From a checkpoint of a small mixture-of-experts model trained on Wikipedia: 11 layers.
Below are experts of layer 7 (counted from 0) of a mixture-of-experts language model. Rows are named router (the router's row for the expert), up (a neuron's input weights, with its number), down (a neuron's output weights, with its number) and show model dimensions 0-95. Each number is 128 + 32 x the weight over its row's rms, rounded and kept within 0 to 255. Numbers have three digits each.
After each expert's rows: a language model's description of what the expert responds to. This comes from a sample of Wikipedia text that the model never trained on.

# expert 11
router:129139168162148112112130160172119128144145159166124155102112116108128132069135105176135071176120132108101169082130061130141069118103124129094124077085101116182097133131119164212107143101188193171096080096149097114158115131198124125106158185135086170141141132186147150165106107094174140115
up19:075129124115150116153155115159078156139092156107093146113174114138162106112124148135065123131098090101101144127108095255099094095157111173196161127084096113147093174177095109105108123124155162141052111092160182152130109149125140129119113150116092131162114122170147100113109113157178166179
down19:130121138164120134144178102105138139193149107089147080141139109131101130196129175080106084139074162098173120106154145110077096134160148177112101132106139162155099104133173113171122146134145136202134147089166145096150105140143144120088107081124118196060116087149146066166131031149144108112
up20:158147120096166081172163144102131114210190137125148115132086089109085123108144163113066147096094141133138200091113120158133100179147143128178130103140141114125152138132115140158168132129068097147092142155148137129103113165051116090153148185114127183170125129170133075186110109199144102080
down20:079126184152088126146126125115120119189149058153090069130067144119105078176126101092102141096156170120081141120113131153126162082116162175129172132147117082095068179142119133071132144151165103121126130134146134110171181099112071116206102182130176146170139127122113148149119063119162137123
up21:068151158122169145149094152161119093141110156076063162151123092167136156108123172152143046100115149109123098134112123139114109212114111113100140114146093108108116189180098113146127149129169050144084083132143176108105109133192194144145130140131123170155162127138146095197080130128167101123
down21:099183129123128142096039107100112105138141184114165120117108126160181149155159146139129108143083084124180154128111135158098151080118131114072141157107150171138066136166106111110060170093116114163088077111168175164182119162164106170051154096181100118113104127121108177106148136131125175117
up22:119133143125153151074122169149090155119074129121103116092100089153107162107151125185143144137152143081110210114109098099107128186106148168062128143047132114173170136130151135168104086157145139153129156148111144181125052172150094118104087154086133111097094142145184166116106060177132127159
down22:127202164124129135090048097101153177106157165079121149119140164134154118161122170162148159148138188069128124072177162111124152173092107102228116151096151108133160113142086152120111122112062111114165124142137074107135109096130103126135095175088097142170151110127078105096173094156120126109
up23:121118156093131095071147209124098069101071166171134136092077101123158149109187162166097122086088115177095171093119102127104140147090119083131137142130121141129151107156147158192136112104134117106109174098099140170195111119125126108144162206161172168136150161184119082141140080132115110090
down23:155121134145163078116115161092109083115122100157107149151135128073152181120141108097028097116126137129197149143215146113161102179128134135193143073128112083094159150161113153100138132119079121185158102086198153117130098072114168154152142100142129059136109129113152164140127103109135137097
up24:153169097124116165168155145112175146110088135107139103153095100124173132138127097142096097129124139141119150096105153131163118203125057124141130100128147142147067078179071089176142099147146146133032089126079110139089097139116144119126148168100082188113101194134191148139101116084178090147
down24:103151165136154141060120137195058108065132139090175174074093140101115109101103135120126152116161137121182137154184134099079164116115175095124159053118076178138128169104154130174097129117143125147156121135089072172164095088155173182169133094104122124125099124075156166119147134125113113107
up25:136105146131171095171097176148103177176142090167123163102146131113109135093099116215122126076133148133063200184098102137207087097142080190104067082101149129140112132141125115133133151142158128157093105053127114107114141143166116150130122119091107190142109124172154158144117106083158126129
down25:172160124118096159065172129095104109168158114178153126142152031170141119149106134088139154115141091149083056102177126126137153121153159173091127137107109185130123091138087108114135161213123171152075081105072139161153141091172177110139121142099146067107101097130151102104139139144134151130
up26:121139128106109143158142157091065105180141135172105096132120078118089117085143179201100078089135141082098216120094099153160120174098110077155164104095128103108179143168115160170138151104097087134081138085146100122138132102100150134106168140150125160176175102093175200152122133093131133139
down26:161133176103074164172125142135160134155123105152159143117062160127110142160095131094131115130190072129107040155089128126121178115109101142166183125111091108152095159159141142108118122087064105114118113123125053135120168068097162144097104113206141146152136121140155225099140121145118141103
up27:128137189107101151116156138169173102141136176153080144146122122138101133120199094147077105076090172108115151082096056132101110130139129149140116130137131083070218150149115150120128092100178118129139136079155160100185138128131145151156126117108225116144138145159158124173102124052125095151
down27:188116115145129156156109066157152100124064067097202158165142182120167151141151154088121110195077165131094115172153145090197111144129149121138116062064133093122101054133153140123123159127163150126167155086094139103135117041130109126139128146150143125125114112131088157150148135115098118098
up28:067131151149135129124136252087109105174098143125173080129114131093109201099157102128131190168071161172099174144119109141126120070126099115100122132072168143142108120141113136146115126159129123138093069138156099137134085169167141121064138137143133169074159165155116159082108151154125097132
down28:174170164122116147090110155093124075191179144215150150110163076087092123134170085103134153109169146131123124131147187128162161086048119105092117106114104140095122186154094153070114175117126159139152124116139142131073058137139120092105170147151118160112106120138159120077124148117066138112
up29:146144167147166152173090130131174140169123135176126118131109163125140193185115134124152091107097121164078125094128100132129125144103096049106144098087155127145048057177130129155112110120135084132121087074149143121122186108190077127158095118160129079113136127196120112186100123086140080155
down29:161130135145085141116145159132185138076131118138109164138135071137105103185118095107037125184144079162107120139205095118140122104098094169103098100123142207090141164162095092139129134094066114110127137140127117154113127077186115146159089127188074147137142154141179117153155126107092178095
Description: Mid-word fragment endings. Word pieces inside words, often ending a syllable before suffixes, such as art in ramparts and cartoon, ock, ick, and words like final, debut, end.

# expert 6
router:186095099206107109099132097149141158126133153111121149111124133100127123163065165079163153140185123119191095157201107123076079124108179148118096135134145052179144153052116167130109167121094141144125109098116131098130136136131185137092135090167099106139128080105060117106144103112073148115
up7:131072127143186153140133151119085056141177133163066076153155142131155131135095174145110131151134088143101134199117141167060134079092141097098131174129181107124099119139168074101193114090065112127139144123114142149133188210120112097118135126138191113124113144092165170135134149143121158143
down7:138151103114135133061088084150159139120150138127129110077102112130185120116122081087094187087120176124157095138097179157137140106109066156079127134170109095142102178176088143168113147118135163112084095111099130200183161131136165123115162141166144164213115112160143133101076104088152091089
up8:106121176136111151090158138136064138164144209110128142141155194106112105154127102143151080162166092085089216112118093132183070177128146075153145097101170135131119082104164131123146126162104170105087095139114122075169088116118116117109058084120129152135186138146129102116157105148134183134
down8:117118102131143145194165127123128114111116123158157104109156090144146107118146180040049097087121124165138075128232100101167135106174034131136156109071113145113143141145153136140073135164164128168128169099106115172093118114140144128155128114116154153146092110100151143126194138097132082157
up9:131134128116120101124126116132131110130152119143048094086123089254160135127109107154125101123135117159111106061149103091172181123119155129170138118136161103068125064134060179137089163162094163120084139119169150114138135146115099101144115180155077150113152145133104068137112162174152172093
down9:124128094074182109125155196140174131116088142104194140127147145061094149137094091185164121103104116166170162143141126159065113173187131096120114114098134120103148158132160092122163063099131107093160156099096143148128084178124116122077111135103128134092124198144133174163133054078153121134
up10:158114155121132096141158114108100153160164075109105171109061182114152133133127080140091104175141147119187110162112140183113169149191134064146112131123175111131098112136096146077120115157128079056130064154144156166136085120081160153100132121101174107173141140067168118152150119051136118105
down10:143122091153161122151135072135122135118139154113173155183190094184182162168156090132088107128140150097137150096100095142105113113100108125077124147067161089167204142164120067095104097083126151135137174158122155175174130158112111159133130097169111103075100130125146105056088166113086089159
up11:122165156107155181152116112139178126153158089135131100153169140106154147125104116156094152129159101143096170107114084119099076130129122120116106158137050101162163093126124082083176126159062087166109119135174164229168072096150181049177126133117089137163099107152100133114147122114148134157
down11:109136122135155081080165161141116086141131113168087128113073107114066127149139141127160129144099176095158071119155139178111120134125169181095192133108172172120159098101086214127133162113141166090158126132083084105123092054187056136102103153135146131165169163155165110106122110132106102110
up12:139103192125165136147099177123110128161165081116127181172102176139085138081104196128144127095074136101157115175118119146135160085143094144140112097121168117138116159175074028151146112165123109113090155123121107144149099094174125096105149100196083141117118137130151126095133115130088173213
down12:160130130091187101124132083073147063093128162121141082115145134095139132154105143105167136115172146068105122103174116145198131139153089128139169106110089083152147112103221167141150105163036105141133105163145125117120172119103163136104123150126138070094155120098096159182185123162127081137
up13:133094137142160046131145134140139080098203082103177139141070174070188123144105095160159122152085133126141147131098125145200143109179133165155172183132084125167091150099172137135158151108150129117179091119165138111123095101091147084139066077149117124124109123118120147151114117069134079167
down13:152168149132102188174099146123117160123082138098124132113168094180089150085138154095094086132153117116154134114157119127033108122132103123106105132103154118125172128161034093117135103152096131064095166183118117157156147216126082157158091150122185148098113129134159114137107131195097168129
up14:105126109164144064132145185091106126094183168120109145143136107137140110158133108121147144114122123092156135152099117175126122178108095127135166174086186106077133068122131126123194131090116115159088086148062134124162097144152093054123133146203086159075195131151170174150128170108101084110
down14:165127093187140112154189109144097132113114117146132119094133167093187079152153163103111093129106100151141083139187144121136179202192094125151092132144122152151133091111085140091101145116086118106076131059107191144112177200070082116094094154129105118101150143146132103111180111152138169123
up15:103071120135160077114125114038090122125099076095095150114168128107187202175145101130100106115110091154098113078126168141194100148131136153107192122100160176125134113122139140116217117167077108114110143133145126120172094180112129105176168110126143113149160136146142095190096124156153150105
down15:100124176109104098158118182081081133128125120168109041146125139117138137112157190137132170099106176086098144091075172131150141081094136125109084160053187149114094074100122138159116132142142131109146076154129181160192147120124130140161156143127079127093153143124129186070138173140165085108
up16:077057156116158153087147132087036132151151152152120122148126137184152165099142143146112132084121156193137138165123146150169170138162142131112145181071128117190128154114152147118111125163120073144128108117123148149082119162086129078108063101147087102129194110085100154124107136076079171174
down16:114132109177130133107085108215159112119123112120094130125141137165100096123094112066112108105153107084170119101112103074105125119130123094124080117179174131140115164090158114186140142109159178170114101092100084177109142157201145175134168060183162132157153079124083132099173189117125146107
up17:151146170090084144149156146045079138167117074108100152152097146131124172152139196136146133085093141113129072144111117111166198114167133115153185169129097132155180110136098117108165107136085113109121108105125115093071154120104121113042083164148161052129110117127146083139137175101160154151
down17:156113200142213115144130086171166109147138093124098069125152128147118154140129119170187115117138131123156144132118165117170107072106134100088093105132131145143099078140156101184114091127166089157113123160094124116114116090083107132181140119111084075139142135107097159107252098130087161168
Description: Romance word endings. Final vowel-ending pieces of place names, personal names and Latin epithets, such as -ia, -ita, -ora, -ata, plus California.

# expert 34
router:208126154145112127129154162113096185141094119127116139141076133172123145094119116091101118131188134119125151170128067134188180186113069141104132127109150122175078139101141131077173138153184131128111088106078127033122119133064134102101134118170160109121131145172131154135144145118179070079
up8:134103105136090148111176128127112106157121159126149166089097140144136150129134096111138078131206109144127163134085113153154115121174090144104131128095168101145096142102100115092145126140162094151078083176121238129203132127075047132112126104186117049130159140144174146155126121109165159085
down8:070181182147132141088090118107105112166115149084161168098111118147121107143159144123097095099132136059163104091120117123125160096176177096106157086144207136182153087082129112121126142116090062169122117105108135139155150159137119121149157147211120151144083110062153099074183109162163142117
up9:093172130153126133106114181111021161136122135126111152130103151145101118120126092123117165133157136142144167148086153181185162116166132134088144101109157130090092091119085057194193114107115109153107100112105181102127155095123104128154147080133078100100156067122203169175132162103144148143
down9:098178144151184139135158158150129103161120125119169147098067126181132154154134099102173097202157141085143144119095113067159153111127158177140225160165117102142124121163080100127112163116136085129094122075108123098155146090102062118110151102172156069096130078159161140096141091126113122083
up10:139131122128109163146158131091057148133119091128160137156109112149195140108149093107049188120152111062189118120095144097195125149132099157076132169094155184119100075116128096100130092082136127154123116137130179112126171133100119061117152096163167117179129087109160216133124133114144097131
down10:163131105130126150139152136056149057099082183098104164199112150137135128082133186102122190139183109101188089124158126191118077179124071181094138123169085145121119165079090121108144103153194115159172107073096126151141127123105106090165149115106115133148122097099124132101146115137151115137
up11:128134157163109165107117160172078094124141120132093120077133144157143144107145107132171117162152167120074102067100076118188125180200144080070147147092159098174125122133106118095210132112098109126088141141108105135146143161110088157062141084178095150105110116167153141202118148110084146160
down11:131100113136095150141133121119159108147146136123170131158138167125138080088125079134115142170202127120065104134182110083094109133135164142143117160089162129139150138157164139139081193099065099140145170112092087100205102156104062150154120159177111056134092069129146146107183097142105138185
up12:145117135107134151148100195099119089146120132140138176157131173154113100050128107130100122134147144187142154119098139201157152137096104119131159119078145162110145091202173148130140152074135182092065097158086105092191099080096072148169099161176097123147101179128132117082133120157157102130
down12:137126159115152131147151088103165114132148037140137129154120071146121179109144123103125151183155182121115156178119195094129135114090171061125149097111146092076141112116125146084105134132095159110136102142156072117097163160181062190107121103142044120086102145151141170167132140127118183156
up13:124122149120154153175137112123128113133102127085112135127079189152140124051129099147133084175104170077068151144090096127177187157198191073086144120142133126143085096100166115067195135139109107136109117131104141114185149143105144093159142165181090136150113193122146185136142093139111112141
down13:129131112161133177143103089097069161109054109134119174105061093117178063110130118118166115162158155115092148150119136101156185118183102214120129095173147130123151086075113165059118125134160173132155103193152086118136192104130115126112157106157132115169107163132106137117124101094166122110
up14:121160188130142100130143104100184140170130123148074129145118126155114123115170171125137176145118084132118155151102116110121111128110076126126116124138110158085110122088156141047175165163147083077115085115118179103104119113142083147100111221207102133116216172158117142104132149084193110130
down14:077140174149140124117055096172201123161139133144150106114141103143142156144122115184087218071084073115167173093133143155129140178159190129114063164112114050152070130113176094130133138125141195151131123130149116091110092079125150128139104090105096106124113166144121118139128104122124110148
up15:158115105100139107114148180146107168154137082119163105145084139088111123146082093129100124155139106139178165175106169181169109114103086094174093161104200122084119105149079096106151103135101149110070105158082117115086143196102111115065119151170197142162114164160119165144165197139140118116
down15:095157101144140114061146116126112080163096097134088170178158126084160135157098126118073183096195152143189193163117140139155189101128072145101105139074094129084153179151096160081140173115151160118137161109101137137128130063098142124072132145159163113097201114095144116130119113110134113112
up16:157144149104113198112135104110100104139145131120137202148123129129116117142120070121124150139155116144081143167122159158185151062092102123110166139052094164083130153147090155099144110130133181139060033121110206169151071111138126172161108130177097177176118114162109139132108152141114131135
down16:153100074081126056134139075104140140151120126085144095117100068106091162142097185190113137098071126131130090161116169114160118160101160069109163163166157152160144122150188131076167145184103151147096144122136129154111109188091144183138119137156143145146123127152159049104122127107079165097
up17:105147123143111100207120092134171140110107122177158118145184099159106105079115109159152119164178160181152199093094096169147148177169079124133088134096107149144132099097096082099131101128129052141104150082074135119121160113130099126109086136160156114133141213122155123196121142156088098155
down17:084155109148113156126136131156111096145096120126131107090107127146093134148140118146120165153087112111072104224194145102069138143154166165135107124091104088153142124121127099117091146144060113080132145174183111143141210087089173127121106164177129204135105150086139171072165130150094103099
up18:127126145163086142120113157121084048159175092063106148171158087156145091141170121118184106150160108131159110130092164145170140125192131095128148117137068110157119126119130064088133116183120161116194090143162153097143104099175125122084113118175179125118150109070116133132119151043126175136
down18:081157118141201199160157108160134155174106163096169107071098108101140107108150145173150131173104126090135153118086091161119116130123111147147174097122085104177129119111176103178111171145078083125111180070135071124165065124121143135136123191156106181085152107103108129075097143126093106118
Description: Word-final pieces and parentheses. Closing pieces of words and numbers, like text-ty-pe, cl-ay, -yl in chemical names, plus closing parentheses and quotes.

# expert 7
router:089091142112120122106083173207104102083160167153154145140133119116174131151112160170162162119136124104131176092155047146089095126115107141140140149092149108164099077119109169177159115158139102123140129056148160091156100148104028110109112179173168114080070123130119150130159086102145123125
up0:130099154082109138079123147080081114158089143144106196166158097120095095081152084163141141160074171101144147145129088177123140139099127110186157099082108190029126096114135107158164109175113113103123113162109091144124114159161092104119169129159203133111191117110105129161152163114118115160
down0:109163120117164136162156124095150094143107071113148125080150102134113094131075176114117207089157144135197115079118153161132142127087073191141162147114116106088102147148117153116111112138070118098117189114154165170154177166102134108108162163105166061122065129127123172159145098135134074072
up1:138143136121137080149090166145118094131160140134136135137123161125151192077144134145088187105119157126079155118126060142149109096134088134081115139135135090185098103160125164109196129190178114051081155100189141112147148188136069126141065099120109069153135105179132151121140136122084174126
down1:096117122163143111102148143081145160088079132118154078139179085124160121187102111160089141150155192163112140118145088125142088147087132122147163173156113130176108101116069137141114188115170164079136131176092144134151084103121088151160061143028125186143109101149117128083164160148099113119
up2:095179177128117104105139096134137071108128136179122100203098137132108130124099134150107163132107080108124137113106086138086161124087094162211185125083146160180128076073082138126126092127110138154094145141178157099119181152174136137163159154146097179092153108145133179154093124171193125169
down2:145177114108138174149130092150162143144097122149100142052155138130069094158172121124120133119143122172106108072062103149057063142183106135113091136109128160130141095164175103148153157093151139103173139188159116084127214128174149131076091122116125136122167094110124119121093114185133073104
up3:081101159145101139126130139123121092090157137118165131160042137103145115091162122136125160103125096157080135128115144146125138110090082072158173171118099092126145112153110150159194117179107094163112130084190191133199101067100127086097136145137135149118119133069146198184112162113090080152
down3:142064083117093115168107108205163113094104167162155121139129174154110140140047119158126135154147065132142139127097090090093137098096075132179164063152160087183156122126130142134130114119164099144126173143191119130104091127108129100100088122111122146125123105093163113086124192200184127159
up4:141121156140152085117109187127120143118105136157134114152085106117156184149096180115154101121136106114159200112120121124142083146108088085136142120062178147127138093139194135068154095066186082138151149091129170195219135129130134073104140120132102122183124173100137120084122095160125079117
down4:113135121159136149125106139114112103066115121168156090057125142156088132143074133165128094176102091100156109134255093119071111176116133111172153132119106138091160106175112161135170138095117095129129140114193093099155132176124112103132116096118167113179192123141110165115084160111094175146
up5:150087159122129080131118189137139116120124099124091157131186083111169126132115154144080050172099131080116122032133092172093175126156077115188122175126127119176151147100089106145147050147116113141125142146175075152133121147148102166128140137075162130131097127135141144176115112134163198154
down5:147095186115131174099162129078064202056156121122136114187088120088125139115117112118093183153114177170133138089113093096109118109061176112150199146134117118165155150128145132156083179107125159183115118111136158150097132130143153162151070098108103109077136118109129080108160108181089124111
up6:090148176106155136154119125173053143108143138142161113191133137179177150100113124103136064119199127086136169133087111178149059151148143094103174145057121173162057133174151132134117154148114138106102098123174118110087141148123137140129128140149106063185147109148122061140112107114153167159
down6:085144135129165120128136163172120089126105120122178173123141125153084073118073161080127083158137083092135169124118124114181111164129091078103128192142087072154141072090123112171126122165174110131152138132157159155090162113131147134091144133149160125130109196028173138086178100144159139085
up7:103114192125148121141080153148101088087097103071144166225136076143182108148139119127074091104108113146096142131142096116154163182118109145132140180061136176193136089087118141121156126142132169172161123097160083103129099096157074077094087139155107139124138142145145150168148136118154127191
down7:138113135174095156116119169132105125069026084167173166172123123123076036172071108105134156114150143106142116104195133149055125154178118102165122127114129134105138130143194088161062111143097139095143147128170170110115140144114126116183112105129096123124142147135108175134124116178120162143
up8:134102201072157164146124126155122133168098115098154102145099155109163155124140135127137090148087084127143094168124124145144114044129177168097132108064158126172141131117131097076111105167125117093166164109129112121093127157131135117105067109178162163130094148059155150161165062068177193109
down8:143147132108117156134147125146150125093180120111097047149124119170142112164085113134176106122105130184179127107139152086094094172154151106059056168124153112127096147098097133119132103143153158127116144058146145096157108182136166128172110129140062151172155067144131113158091043143138133196
up9:142076120122146073162091173168089127146199066135118159098161139132193179107128169245117127119108093071141177116133105142157148150132079143137090151112161133163092132166158154134145144139135141102119054124114121118165096096103086111139149197130103091114122099111149130098101103100118158104
down9:226106154119168085167132124051121106100084158156139065131132114148091137123088178052071152145114128096167110160134118153117087106132119149200169171106135138163070137144097153149097139127123103108170113122171101151146134127072107130144070179107126130158094142107116167132159143124082160158
up10:098109131131117129147151095199140125138129131150150123166141165194186102094121129150147172154136118044184169104094151123143097157110135159135111125109144153180111018144082110141130120155075119045175132097148160156187063135125090144133096095112115128116141135108096121131143084160171111124
down10:110161113091125089183095097163130148102165123112078147177140137114023165176126140171114155122126161138131069153092093130123138169104180078109103153103148105133138171183075157197130107095126114151144093118107105101115108110096158088139163127094137046167148125183175126155159134111144122104
Description: Word-initial sp/sh pieces. Word-opening pieces like sp, sh, ch, aff, plus media nouns (film, TV, video) and " and", mostly in film, music and television articles.

# expert 9
router:115089135223096122100157095103133121114156145095119147113141084144035146161134135106137105076153127153180155172156130074108149056159138131137146137182151132170146156110134099112053112122188146147151137126171104106108199118129144167159153097135112153140119098125093192079150138064122122118
up10:103097075144136047153088122142085135165143137115143167109179152207120110079135077124095159124169144159133161091117127158174157102149128079160153141119132142103106091138103119118120108125094124116147158134084165120113150130097083145149118079117117166148112138145056180139156250121139072138
down10:090146124205148131182129179102132117173131095090093160142142124158151103165095110086144084084106117125191075166086080091063157142099120136141110104112094092115129122116161130155076128136102177161125117210143134110113147179159162144074086097122170111148122153170129187154079154108091128131
up11:119123120127164145085143100067133187192157100110107147123086105076139097143119051135113075055135106145193161136078137170162177189156114127133130123130144111157152148123147135122190086145150135150152085140106153118169105117159167168191110092115122188133127126091126138128084074067104142136
down11:171204142076112074096146137145119097104106143156135160143146164129145113085121141170144125147133111173152094116102209119163157085126161108103151118113105116071034102121176125137126152164158116074131123129130142072118141144167119082135104150090097100088069172090164126123163162210104143112
up12:081138132126106116159113136122128137168177120124136118124063158174141160141154147126095148124133143146155085138104106146134161114166019123095098185116134145119177114155176096045095084135146173126098105128093161089165076117193127151184148150149099141154193124101117149129077146069171151143
down12:081143121085164076100131103137092113121137121136115147137108172167137159089143136082177124178115182098131139135119104133089055139147162057140165159102146154089093139109083181161082141107122143064134140117147117163147182133107041175125187142170145171097098134094105152164125115165153076139
up13:124121141163127058121117145119154090100110073141163115149191083151086123148107112161096105175134100135137126160106149150196100121139102185110139148142182194157128119080170104152112065168122088186100126144068106132106082115134128112158116088094162143141214104173164179081114121134130108103
down13:178140089141109137153156149088122114111094108160111127131201118107157115089130136181170134128123193106141143122105075117178150189136087087179117167096152084136102137137117085127154142091092161081160180090164082126071198120127155114090165136122098179107119136155097091190114091162080099123
up14:102113140160139160105116086167108150240181116123128161130067107144127184115102110130073098122172124159170129171103144114162162080101053114107148175106154171162138100128154140158125068122186071142117088182159147105129108134131133143138106097132126205125123092128152145153121097079101133106
down14:161153092149106129221097156117067103142127117120088081179135115129140087100149157149135122137138132103112133124097123128088145232110209051123119105132115085180115152106075137189130187109159094094169090131146139109066139137131130149163138082153181096119138116127120135140113135164109107101
up15:063096199124089084164090162114156159112158183117099082155117071099078106143223115129177145141144096127085091101101183107139120170148163077097082153165177167140065126132170145114104086147144097081141114141135118154136137107122057117154102112092132127122128150118173138142120101118139137120
down15:180118112133058115145089169145125127119150126148085116103121065087103135085113121132210136160193106121099113111135120120133136119138089176058173115148084107088154139113151140154153122175115137147199225190159092114120148139159118129110118151160082122082105130160073099129099135154162095157
up16:165109133152108054138119135215193117165110043100145207129135117054110083134131164125141097147076113099141084117108115133096159151178099128139139165083081123151174129181118136111122154162111134168123142142175122147087126154125158103061131065147109127116110113124158146135162092090104142144
down16:113124188133157137082140109039070117141150207078101089114106114183149146138142125135075102131178093129108190148195127119149162152127132123118079145120155170150110063151120140144173125121141119098143133104105144095172080092208135142131100098112164097155171114105152057137130108121118121156
up17:145134098135152074136134152130118136199133227180098078082148070156150130155184104137104113110120136122068180078139136120118156136146126071153220168095097130112145117120114081080120106101107145127131115128162107143146128197147145055087131111104131158120168125112116185137124088094119123109
down17:147131084097108097104149083125187073109122073093157135125153193118158086146087144128121124093131155142148099199150146180066156177173144103158117079121087088182128131149101158115128102206092106107146142103086101155115129041109129125149156144119163121117156140132136081081136128142157184155
up18:047067124118125152128105110095088155090142084155135195142171182117149177163093100123163162063081164197138086120079104126098177102164132102073146143094126137139172070117115138114143098123154122091127127115127139125126091154122110135116149136072090144104131196146180178105146161112117170141
down18:078101144121056127124128097067102138112140160159131161170179151093176096127151182065089165123140112141101149145130139135158069159158094123136105149137101143132153164113100108133127135099109136116149054083205129196113140131107147086145160157128145152046096103090171122161106092105193109145
up19:137086163138145152096117133128090146154078114181141188098124122104104096133133142147133104074143145061134166066103106132143165060184075140134184102145157147154138121108118109119129096093140119127128099178170113113173142180152157094135082079086222174120096109095141178154137090129175155132
down19:140094166112127141096090109066122124084105129110133133106151106165098119170177128057099210139106104158138178133130110117134086226126116185129145098185040140116103120107142131124175135193151150167125127108139174118150141119125162114097131124106065075129150115132135065165136111149156087130
up20:126074149101125208080139106082150156083146111147172165219139130138150167109133131147072090124090106139166160181088058094146079112197065131124100208154125130161126095171153116112121087155132109125135124121128142100117124103120152135148068112095160167128155140124179149106112145131140159140
down20:161164176157115122124127131133103142143146150161113199133152138140097107115067105108146151117162141126151083003086169085150137100146128185124159067193105120120084092118097123156166162094140109111131115146146096096120097116134091146163154138128140148153160056118110109168171127132157045121
Description: Place-name pieces. Word pieces and endings of place names such as Creek, Hill, -shire, -bury, County, plus Thai script bytes and coordinate digits.

# expert 56
router:106142130140102152086143141086111172168135204131143114124064105103135138139167074133120139112105086161115145192123132179113093102185116126088140152109093136126179145148102133061166092086131076110175105152138125157082138133081112149101141104185107177065104157088149096065103150180081109124
up10:112146113106156105133148084104068143133175126111093149184080168168090154164101108167182117141171125108134071192089161104112201149159081112129118157099041163117112104156120102105181155105117096075137137122061109158177166175090111145125111126098132123113069129107175142138113147114133111140
down10:125135165106114121083145097116100160098072108149144128091158137080107147131074022130096102181153086150158141169205121136057149136132133121095115149122086100095169095180134098108147176075137129136149120107108129111132144148135114230155130141132135173098139160161138128102113185158172134114
up11:136128150174136137124120110182094080123098153134116148173086155113104100112201132149144128102120135099102175151086134169119084089110163204094160120165120156102127138113135117128203104129088106049122136117123194104155136084138117101124152133112093140149216183168147155119142120161045158113
down11:114087140108048098026150118125100134139079158166121123176124101171116087081122085133154144128144149148141111140112103098163147106146153156154169136079087184204124109095132095122177152185073095162097100136178144134124120127140126098133118092127195105160101138147121139134211159109126138106
up12:165190130149134164165095160129090159129145132094141150115044157169142157140162037156120136091086083160127164117125169157120115099131140155047134150134105128119135085156156096187156060081158126101172131136077109171093123092133113109152117163125076138084142168088125158155128134132148179139
down12:153129104147149153126127181138143131112124134134153139107134142134152089140164138143171099179150078065097132118175115216155130109137124145163121140149133128145134106089133128041161120125125126124101156159136060139091094033113221132086120138166099154105113131159086081122110082101098069185
up13:120069144133151125102146183120148164165108131148116107197141147184084072150154157130080117156134150150116153081131178169162197097147096082110116100144116159170152126070120142088115064132147086120122103100087096142120104117227133115091105122164112179081171121142152098119095121128121182134
down13:149199148131130094138159114140153071114119162135119103140171093099188133117090148167144132108131092127151164154056090122107113164090128129113195109113080123170153145065142175179144103096092200137101099080110103122145161138151108118077067091163189134143116108113155190106138101126163093159
up14:156152126172092106045141119143083157151142137149149069130061199104080124118120090181126202140131144150090171114090131169137120123057170136155173140127159111137121133124079111105144079100136148127084151134114172154166109148079128091063145108142159178098159146141100117149094159100108086104
down14:117149174144051136113171079138100109146117145130116139107135069117085098137155175225082118176069128177111149175064106139135134075132171199155170116132101110136157109109128152079136164105121127147097142151161139144084156171152105116118135107138138109134047107111110191120153144127121094098
up15:102145123121146167127128116076078195143078087108137174107103164124133126170141065140129092136099036144141159135113149137139112130124092125158128127112157118126114140210177114083047063153132049103114125125127182118128140127087168116103116162174174162127099144112177108126172164152160119110
down15:099134185080159117089117148133149159190137154085169088125119150130155109152133109083128121114169122161116121173099161174059139147182122174178123104125137083175138147087105125102106067168149101139148103095055131114111046059147131137096128146094079119135161085168146148152139146167162107093
up16:104151164120090132079199187140094067148132127127150188127133123100177150144126117143137081159035083200108138131109146106103153131166132150103140141093150167070116162113145127092125104121143055122128090109204129117102129153093114127140124119095128152121149206136144152115169167148059140114
down16:156156087175114144055142156146172107124128125086153108092097122091098176122118094134141193086043188163066136148146133110098140135089107105149161200135137119115118140104129188102133137126127057111176114151147108136159140177095170149084148135149148128144109145127116134125146050171093169084
up17:089092176151102120077115129136134125129170109115126142137110146158194167148085168120138145152093080111079073135116147172132159143104151155162127067115129178068117118156095173107167136129105148065178111123127123096165100118188126094137081185075106145105157139191172167105114172158068161135
down17:166172114172138082099127130162107145122162116167168083111169102175158129100135148086122143124169083118135125126169156142115146079117125099146148140096128101103105078142200118163188120149166076102160152169153170137137082178082076081086090112099145055139108142074179108157077147112118098160
up18:155122121123087161098142217143038100154066147113130137120120136098160090106118148169124180110149151167171140130120106171143073108109136090109134155054109151143114154157132124106142107084155096141148119096189152181141124183093096132112101119136147169121128129086181143155045146145060105125
down18:148144145154192142082133105145120139167141105055053094149093128135105074141091115175170144103089165174120125104176168079098119109161097143130102182137139156136157131149134140050133186104119134162100114117110077149108075158134139167074157149094092160176080130088184135148131156141118163146
up19:127188122122089079165127109103107110127080122162134116180171155048121114117181071201107089162140104171158187160127139146158084136205133099062181141112136144135087114060160094131136099111167082134127108137114134134137143121108153114079103173144141131109128138126153183128078100092100116142
down19:152087078079068165120178133132172162105093136148157121112157059149178152126114091142119147152133131138132147146119108121106105081112188126102123166091099104089177210153070093166145120148145194149168143152173076118114105112181094153152112098113153094125105113188125164102096157128084137082
up20:100109201098089102100102151087148118163181118134153145146149118170109052117189109151101151147177172153105094070133114133141111172173182093121102147154119131165150113166104083165102118131045069144100061156131140146113101124139126114159130119107166141093140118121218149108105102153094120146
down20:124098100086164137149111100096151130120126072062153118127123113127108179111043128113129124114151134122141168114128137134150153115134107110090130096167137111145146235177119086169082134178108100086126084104107054140127108088181158146172162168129151109110123100139167174139095207177155112129
Description: Qu/gu/u syllables, "it". Word pieces like qu, gu, oper, res, u within words (Quantico, deduce), plus "it", "is", "was" after sentence starts.